{"num_hidden_layers": 18, "hidden_size": 128, "n_experts": 32, "experts_per_token": 2, "d_expert": 128, "d_shared_expert": 0, "hidden_act": "quick_gelu", "moe_layers": [0, 1, 2, 3, 4, 5, 6, 7, 8, 9, 10, 11, 12, 13, 14, 15, 16, 17], "router_score": "softmax", "normalize_top_k": true, "routed_scale": 1.5, "balance_loss": 0.00929, "balance_bias": false, "router_cosine_scale": 20.0, "n_groups": 4, "groups_per_token": 1, "init_std_router": 0.0117, "lr_router": 0.00245, "num_attention_heads": 2, "num_key_value_heads": 1, "head_dim": 64, "vocab_size": 1306, "norm": "rmsnorm", "norm_place": "pre", "norm_eps": 1e-06, "positions": "rope", "rope_theta": 10000.0, "rope_fraction": 1.0, "qk_norm": true, "attn_scale": 0.125, "tie_word_embeddings": false, "parallel_block": false, "init": "trunc", "init_std_qkv": 0.0366, "init_std_o": 0.0366, "init_std_up": 0.0366, "init_std_down": 0.0195, "optimizer": "soap_variant", "learning_rate": 0.00573, "lr_mult_qkv": 0.7, "lr_mult_o": 1.52, "beta1": 0.95, "beta2": 0.95, "lr_head": 0.00638, "max_grad_norm": 2.0, "warmup_steps": 75, "schedule": "wsd", "decay_fraction": 0.732, "decay_shape": "pow", "final_lr_fraction": 0.05, "batch_tokens": 32768, "max_seq_len": 256, "doc_mask": true, "train_tokens": 235100000, "max_steps": 7175, "dataset": "wikipedia_en"}
Below are experts of layer 3 (counted from 0) of a mixture-of-experts language model. Rows are named router (the router's row for the expert), up (a neuron's input weights, with its number) and show model dimensions 0-127. Each number is 128 + 24 x the weight over its row's rms, rounded and kept within 0 to 255. Numbers have three digits each.
Before each expert's rows: a language model's description of what the expert responds to; "gets" lists some tokens that make up at least twice as much of what it gets as of all text. This comes from a sample of Wikipedia text that the model never trained on. Tokens count by the router's weight.

# expert 25
Subject pronouns and common function words, closing parentheses, and some final word pieces: it, he, she, also, which, households, amount.
gets: ")", " he", " He", " it", " also", "ly"
router:105100142111144109143098166158124141162120171125134134137101100073143107135144113167143120161147117096180141155111110166156146128094112080114114128134132137113196104124117148160122154107136130129127105129108155131118132151117127162153113120127134171153092096130148150122131143161141157092188155096124121116099193184116124109115139142139131111110147130117123168115145129136160161146153
up16:148106091171138142099110147162113128118102110127069130124102146066098135138136128106119190099157159099129155153147127121178104159154155133138145140124143082120131163122130109086115107073127133152145153116146117148131120083175128106103147125074121126124111162162134128137126099119096110133169123125174129141123158112149142119080126118174150132120116109150123151131130119157112119153145
up17:153140154149141139124109103097128124132160133077107158112098092076113125100145117148082120131164170161062140119182133156134091103129115130138172112167127109134154155149120119096143148096134171154172080179131095164130137116140153132147136119126159131109142146155124157106131174136134107133120132133139091132131176123105105123136111116173100105129127144154139129117137120115143118150104
up18:142157130173172138143146112114092146156105131153178147159102126138098130184104117156162112144154119163144114119130138142134138158154155160164148135105126154125122078123138097099124160077113113123149103141107121108127124124093147097114113143083139103151125160161166126096121112106112151143145140114145116131112098139169117126131110137084134053117101143124097108139160138120102076135128
up19:109131092185101135101125122133151127184134126108150131137133149103152095135150144128133144156130117145135076129130109180126094112117135175109145136162108124131107144170138131161116126115160166121161111094162114115098114076122108137096112146164101125101163125095147131075124138130083139113165149111088150121151166153126140102133152160144141134120117160138147116118159159120108080159160
up20:147116129125130141140127111107133167149140192095101147075114133158180160146104151139141098137119110137110111141137140132140145077116165137091161114116167118157125123134165186114110105111117133132148147177100181096128130106100119110111149113088135113114150105160151108152141113141152152168118121129113100145157175183138144146116147144150128134126162164148146138137145111138137094097154
up21:124130160137094150084124140129147133144149156135180134140143136166143106142123127187122151111180142140116062127184154106099129106103134161121134146146162115095127162153148117129091089128157168150124079144117101106149143108139135120123092177114131118145135111165145105125142132136126115120103114129158105132139135152151121097158131119096122133071087162138117092095148116131104156136095
up22:109140146125127119127142145154120108149148104110060114101133095142185068117127085149142107159150102118118147099096119159139143114146132156136112167128148146106138118141119066103073110101131136117149119128131135109164128106097121104135148112074124105144139123165191150135102148172151143101168136086128164134150147130111120136126147174156144127148143112134112113137123115152114092144102
up23:127143137125162140112125155067152096149141114096114108089192137169099092118167097134125136119138101080104107119139144127118125127133098137146128171104109096113147121116136121147121141148133113125114128154099164081179128109107110141095125082168117088124119116141179102113114122108150127150135185118143121104100165086091169133093132112110140106120108127079117130125141118120120123145108
up24:074150143119152156170111145116093098069178088155115119114132098115118097132170138139124065129147127165157149142145139133148130163118103114136074105127160137132115119152166163115142172141103158147118110079136119146120088103137119169165153165140117146152125108130149144172148117113147123149129129085148130183134128127112094156128140112109124138111131148143139159156137144122115134135142
up25:101140175124105149127112163112091132103123161107130111107132142168125152144136103191113101130113134137139167122095169107109164124132167136122114083145145148125130126141135126132146117103138107115144161103096139121158159129111136078087156109081136100135137155120127145158117128145115145146106152076081095131151124099161098178088115115158097135130115157175098135112132144122138152161092
up26:169129129123121101164099133126086137121139167122131128115148145097142120114093122174132129136076136130138171107125147111113064131126181155140119125136082155063083095143121115137108109116150118116132135100123107138155155131118148152133132180095115142131180119097124120151137155122096102133082122150105126169099143112128102144130095174086114095118150146126132157110101144127131154143096
up27:073108077125167130096156140142135153144174160113110138117179179113101166157191124155108158114159120138146117127142108158096129084115139130150140150165141090119101100124160135144158136130137123129136125135124115106117114116141165148136121100163111082126131087109086166146101112157108121121112145113102139117114120134112106131069150158117156148118111156155128162163137130107129154132126
up28:127110111115143157114134088157118104168172123100124096158138152156108122118074065112138161153175111132144115121119138131138139125116135133098127081138149107091103124126153119105135139129128130207123109143120152120118130111156139109147091157111131112147131121143135154168156151159136142163108138111152072090163146188091100156128133150140140148096137133118131129132138098176113143151143
up29:128130143160135148107106096106154095142152138118114128083109139146142096123131115130088145143156186150080130145124131127130125154105130120151140105109147146122109134150137131095142158092087113144128073155112103149138123123214117119126088136121104157119166153153143155161091114151144141165129096150142168090133135134119117091143097137150144103109121128158122159119154152162177086123132
up30:096134156106169141142136135118112118131143086108072154136085127120158100132147129116093162112152134126123095126189131091201113108208148149112103109085129150108117140144127127145131104116131151113163096125149102159111114175147174123160135132140133127149128100112137130131112159122073133138146114110164117078148141141125139146116089146147112149139135131129107114152126135146140132137170
up31:141098082126157128151144137135078165124168133143124119147126135173155125122129128133122170152148157091146107128120140121106118110136154119172157137110150116145172143174140143175155124104101146135112095132127122132181161155148117083138149109157144128126118143081152064139121114149127132148139133143173121105155160145132113218122120124141126106122144138128109116128125143117139069155118
up32:136157165148118139150111137129146112163166125130099139111122134121145132153121123134142063117118115126096144108131153097111120146121123110128108147105164129156128097151126141130170126093149137020142135101111133128110141127181105113145142127102114111078142088087129132167138108121158145155137164136122165139145133146140138092144114138155086125133140106143169156091153113162125087099117
up33:127151111170132135126093143100129119096131122131106127146138120181111160119124171208117097116148091126153100112114111126122142119142158127163046176160108087141166124150131129186112154127139151143142139160127128101151134078135100091126132116127129116155124133168134130152148129130102149132155154074125124119133121125119162130122120144107134117107094153141174162157128100145137118138142
up34:124168136135171125142093114104129142110153102122143106133124120133138144103069132150135097122142124152113098117183124091150125118169181169127121150132124113165151135138151156140115112089175127162140167116118152094122135062143122120097072103107096116129131115154127134107138151184108127123113166138131098150149140168121127137125130133175112176137132150132131162159102120148143116108160
up35:127107133143200130151127088136117107146130124126125122147130142138128062158144132122166131155170110111115113131126146157170132147127152164127088114153156117098142142124180082140077135116155130141164083137115127136164124142163155133116131122124070119118094117140133110170120163140085143094121114086133129138165143169137096128113142131146142127114128109196106119123152119133100105122103
up36:101147130116111135142155102125112154160158148117144122064130145104129149160150149148113155137151084096168119163152143113091165115114143113139108145086127138157082146175116116097130128114137084136119152146128153142129151117166135111206129102116128148131089117084113111142116103152117116102122112140116089113158172140169139170115157166124122120133123128161141124170088141121102134123144
up37:171146195111064159139134122132131136140135150159110151076123104101138135106200134136090166155151114116157159166116141149134175115158156156087113132157139115121122123133168151146053137130134117153126147154099124138138148125123121138142119140140134113149104131155113143126103090130119109134140116161109141085166123115123130161142148135094101150099168125153120142103131119121159107111138
up38:136136110161119140174125157123143150146133129094092117141139167134086107115123105187078089112076101120175114107137132151083114178137131144145079165097126142096105113144090104118083112158139135118085160112134115135173123124132140122117150126124178097151122119127090164165145143133132120098128080123122154124132122110132126132111163131086119132119127114115162129174112147138123122106127
up39:117153099114175130130111140127108134133117108131147120103131155171099122112139122118098140153144128145157097123133140110158173157185139120129116122124129125124082132159180094071144172126156139129151112105127143092099128132099155135160083151113153072117067091123187134150129139134119141142116091136152129143154169107091116153118151137144130108114132154147168086139154129122133159123120
up40:082069089089134116140110126135138148124152112100155144115163127147144127134114165148093099156122085106136150122107119129104111125143133105083103141108120135148099163128139113142107095142113119135138150109119174145100142118104121080090113165162091132166087073155107115136125115152121137151114133115125101117146160118141197138123166128155144153135090158134122144088139144093116101165133
up41:111119099110122140127093150170139122174105119123113160143165146121151081180132116171142111108081114133132130112167150159115114119096124144159107109117135136108117107181084100149128149151156151094091120140166112114162122113137128157117148113119089088138139155095100150106150110107115116156129172129135145103173117173125141130139164141140107141116147142127131137148105148161087074159139
up42:078106105129126127118141098115112129134141120127097132073146162097157140092090144145071150182110180158116150105127089129131084125140139160144140115145158121117111140123138131119129136149121144113133117167101157113140109129099146087157120118149162135097155134130161129118130111149116122113115159117135169120104118137094105111143128157125095118159122102138108115171205183159120111150097
up43:145139101135122131137102104130116130159159087135146174151144095133130139142125144115063108160107112117116106096164115129136136152126144152137111090097071139123150108190117136147138135137100131121116120105130086152144114125125123097172124120160113120104134174080110125127129129174103140113187159149155138113160110137121099126139153150113110137117144077118130159111172126111139060111102
up44:120149152137126155148139119128117113134133090114126116136148151176173103118148078146120131164191097115126158136157142132147118163150164166112139087127118139131115109148113093090140136126087130155120153123154125146162178160090148115115167090090155134110124147134150130134105148135143123113148110123137167107151116152148152098119159134165137190114138106128097131076131119107173114163106
up45:126146164148110127137146132120133147127129112126126099138107139146136106131134154176133136158112099145110103136162159102092131102156169154126102148135160087123137095127154109098122112101113131066152117136146114124158128149094165109136137111132132088120115149145177122098098181088150127125133116126105107163105170131113086149168195120132134147111121103141149119092133106158089102183103
up46:159133155099132133130108115100110129099153122124151096120167119162114140123149129182095129124124114122096119106141125082103109113157124114110115146138122129098109136160085129155131126121134132105112141159152121110119167121100103109158120097156133111143153040104143155142133152158117129144085121139125105137140137165151144138112097156116129116134079170150168126152082096056103116159150
up47:105098175154061133120099126128112163127106037110115144102097117124122090140135132140089094161112122106103131100115118144144147173172111126165145122101123077138115117152155101174091098096097156165165144167132107126117110148134144116126139107108108105097111114104111108117113135150140123136160138113113126101125106132070154106115141117097106131124142144136146131139123123143123122148109
up48:126114091091125126089133141145130137102136137124143144120070163101146142132125157124151148156152117139113142098150149148085096125127107158134112106103131112110115136115129091163129182120148142138148148113058072129149132126145185091132100132118120129156107118109111206132117129127166103149164105128141098133177152146125118166115100111121104144119095131095129119128128155116140134178158
up49:147101145154160124136138152144116166119135117116156121151125127128153119153159140177093146124146128141097156127147166147146111125160155155119143135092118110126118133152085135138132144092153107133159119088111137122155148095122165122113119146121106146080098144170109199101140178122146123135096095116119134125124114160129132111144151167113102078132138184139142120172153100146134091165081
up50:098140124148178176163118142082132125111167148112125160116098085133159108067151105138103133118098114108130130126130078123119164123125117108148137102155145098136136103148179156133120168096156109154148108131090175128083090122135142128124152154133140123177115145119141138134171096146137143137159108102153148071084135116124128150146124141142144131145119101154124130126149111131134076141105
up51:138141088120167142158136077134083110119125150102151129082163145106150142144136107138100091139136150161133110101116124101093121141099153146163147149118102116111118123133139177126191133104109128108133130148107137067130110135101077106130098118122169112164195104140119157108113144106143108128125178157120089151164143131118142158136128132121119127140127160122167098134135105125155136104094
up52:120107135109195154115138125107086140111122121140095127143131087098147139154197114121117119131148114085132138143143159099131124160120132153176098119120144112077137135146157126128134185124075100173157132105087151144146093111104139150128162113155079130092141119119127160140146121154139120139124135108125157122113187116137125127109135159087094111146136124145106153097151124143150093123141
up53:101119150112184141094128163133142152142110119150152103121137110126112120127114124119115099131165134149077122146123104125150130154158132123127109125141109100094096176113172157115125124085107109150172115139077155130147107132162140145102143131138163101113107116094121131124148114164125112139092108129164102126124113127067148189129130150112186118133131110164145169132164113100166167103147
up54:136112166101164161187144113159149093142119129123080109143149138129159116139121086135131143152131150145127112107084139155119146112161133139142107109123100140147112140148093142090133116115179118133151159094125116127139135180115147152150149138074142109148099115102125142137116132143149117160123148117149152050152164119162111156135147148123117150101171111128107144117179137124166126177143
up55:124141115137069133135110089161167163170143159164095138111148130144153139112112145132112130157112093113103141142119092142105116071121114144127136159158139126151125127136116110125113119170123134154149095121169094111129117130163168116144116103116094091079112121098153124147138111132147079131164137126162180140098099179087127128108121165105124164166138148138140122139140144151117112134081
up56:125136080117099130154114165114156139138101116131110129134161131148078121134099112161115103137152094137125095100132090128157127115152110088144172141149169100123142102148141155148179166099083152118139125118120100100094118124113139153130153093062144125158125175185150115119158144100099101134113142159129150136161155119136123147109154159146105157142132145125107153145130177099135127114126
up57:127139162119132129200153123153155120149146100131119137146134153103163136078103159145129089140127106151134119099090129125102132158098147153158098078158116114076113128123122143063124110126108134131157099125096112101149123096136162099126141138090111154098187106129101106144135142079085118130145129132142157150149146136156153105127131138147133162139074123150163129135132145118145148125156
up58:128121088109148166127117167087134137124098137128177094112125147146158116121114153162137138159078138142152101160109123077116106102158131123119152102109137124102122159141154130085160132072172100106134131108137165139146159124082130135165101159121132087158115114112161125106138128143093097153125136141140068133124124126086149169134131102154127101104107155085144146114154112127140145145133
up59:125093128091149158118137115187147107144148171110134139171152126081134175092151131111105102095169170124143148109101117121089137126152145132138132146131148109111165107119117115104132142108078135137152135112154107144111128128129164094157105176108126080096152150129147138128152122149124077092147111122116121146158163099142159153129129099147150152110098104142147141108186124130134129127172
up60:111079154098118129128124150112156125115155141129131164084093129105114133128132124198144139124130086141142138125142150124137131114181104130084106141126174132086144141158105118119133118166139094099137121107175070120099154112140129141147147124151112079170119140124143110128143124093138138139093113119119115149125109136152132154072088081141101138135154151154127134131098136102199118115141
up61:093136124093131098087110098103142140119146132134094135127143183132118110153113107166079125121107177148089090119121101146128098152154141098132143091107136097100152145122111119134054119138156158148128144165134166109110148158153140088140101148127117102130103110133128120181131151146098095127132132081130116141157133102163143156104127146149150124123101107120110164138174140136084113150117
up62:051132162141142127112111132145182158112170115104089108126128123157107104105122150160155181139116135145143148126152132105123112099129143150099144125130165127083117169162137150113067113107138116130116153149118102109134171134130127110165139125109156162167105098115162124094118155153169106122095142122112134094118178130115132095144115112150109116127166159121129101141149127117090137105115